config.yaml
moe_layers: [1, 2, 3, 4, 5, 6, 7, 8]
normalize_top_k: false
balance_bias: true
num_attention_heads: 10
norm_place: "pre"
tie_word_embeddings: true
beta1: 0.93
schedule: "wsd"
decay_fraction: 0.683
batch_tokens: 65536
max_seq_len: 1024
dataset: "wikipedia_en"
Below are experts of layer 5 (counted from 0) of a mixture-of-experts language model. Rows are named router (the router's row for the expert) and show model dimensions 96-127. Each number is 128 + 24 x the weight over its row's rms, rounded and kept within 0 to 255. Numbers have three digits each.
After each expert's rows: a language model's description of what the expert responds to. This comes from a sample of Wikipedia text that the model never trained on.

# expert 14
router:112163107105133151117119107145123175114117186103130116142112136114143122126124187101099127066116
Description: Pipes and the first letter of a cell, country code or player entry in sports tables and draw lists, like | A, C of CZE, Pld: W.

# expert 4
router:089137120139103079103099158095145095116056139140135114107134134145110129126133124139119124099157
Description: Mid-word verb stems and suffixes that complete a word, such as -act in benefactor, -ated, -ized, -ing, and words like open, control, attack.

# expert 8
router:130121098139131141151103116161116121151124171121088130113079136126117106107138129142103136089111
Description: Prepositions and prepositional phrases following a verb or noun in prose, such as for, in the, about, over, into, to the.

# expert 13
router:134137104175048147080117165102122117165117122216129124161089147093168138108141115160131134111095
Description: Words and word endings inside titles of songs, shows and works or personal names, such as You, Love, Go, Bever-ly, Rout-ledge.

# expert 9
router:145108157140141139115095102155149139123181119085119108147098146101141153116128092108114125148085
Description: Table pipes, spaces, dashes and brackets between numbers in data tables, plus prepositions like in, of, on before years or ages.

# expert 3
router:149124110137139162158137152133128163135137110106079119142132115119133157159092119081109136145134
Description: Leading digits of years like 1838 or 2026, plus line breaks and field labels in infoboxes and taxoboxes (Born:, Kingdom: Animalia, Phylum).

# expert 12
router:140150139127120132180126114147115085140212128115138105131145132100170132093064121144096113152093
Description: Paragraph line breaks after a sentence or table, and wiki section markers == and ===, plus quote marks and closing parentheses.

# expert 15
router:138124120120110186153129120093136157096068173142141152117079174139125138114142124132089136119162
Description: Capitalized words naming nations, states and institutions in proper names, such as American, National, New, State, Public, University of.

# expert 1
router:166145101141096091100153127092117173134122125127077145153132101126130132133124140131177138150178
Description: Mid-word pieces of non-English personal and place names, often Indian, Slavic or Arabic, such as Kh-and-ekar, Y-ah-ya, Z-olt-án.

# expert 5
router:112118109121155143122128099085145133140124138151143110126150114121168129143097097137123160119127
Description: Colons, slashes, brackets and unit tokens in infoboxes and coordinates, such as ft, km, °W, / (, and field names like Owner.

# expert 0
router:102156144113134148135141085120117167154168137073114092145113135107134126146097151118066159089090
Description: Digits and short numbers inside table cells and stat lists, especially after pipes, dashes or semicolons, like scores 3–1, 2.12, 51.

# expert 7
router:088172124166128080112067149131117136122128135179071138124098148121115111156134130145101087140144
Description: Pronouns, relatives and conjunctions opening a clause in running prose, such as that, which, it, but, there, and plural noun endings.

# expert 2
router:112126138132141135160090152163109135135103138104140093139070158130126090113133119153094112086119
Description: Copular and linking words after a subject in biographical sentences, such as is a, was, as a, is the, plus commas after introductory phrases.

# expert 10
router:141152120151128094163143168081117146114158125137093139170139146119090107110105166174141169133126
Description: Prefixes and early word fragments starting or inside longer words, such as un, inter, dis, pre, and pieces like inc-ur-red, ab-ort, quin.

# expert 11
router:120144123154127106140111097168140159136113158144144096150161128123158126137141155131161126097166
Description: Single initial consonant letters split from the rest of a word, such as w-oven, f-inanced, b-undling, F-ramework, often after spaces or hyphens.

# expert 6
router:100150098138118171102075153095116158143129157164132123150131144084122106114152100175167116105117
Description: Head nouns naming creative works, groups or units, usually after the, possessive or ordinal, such as album, film, series, season, band, households.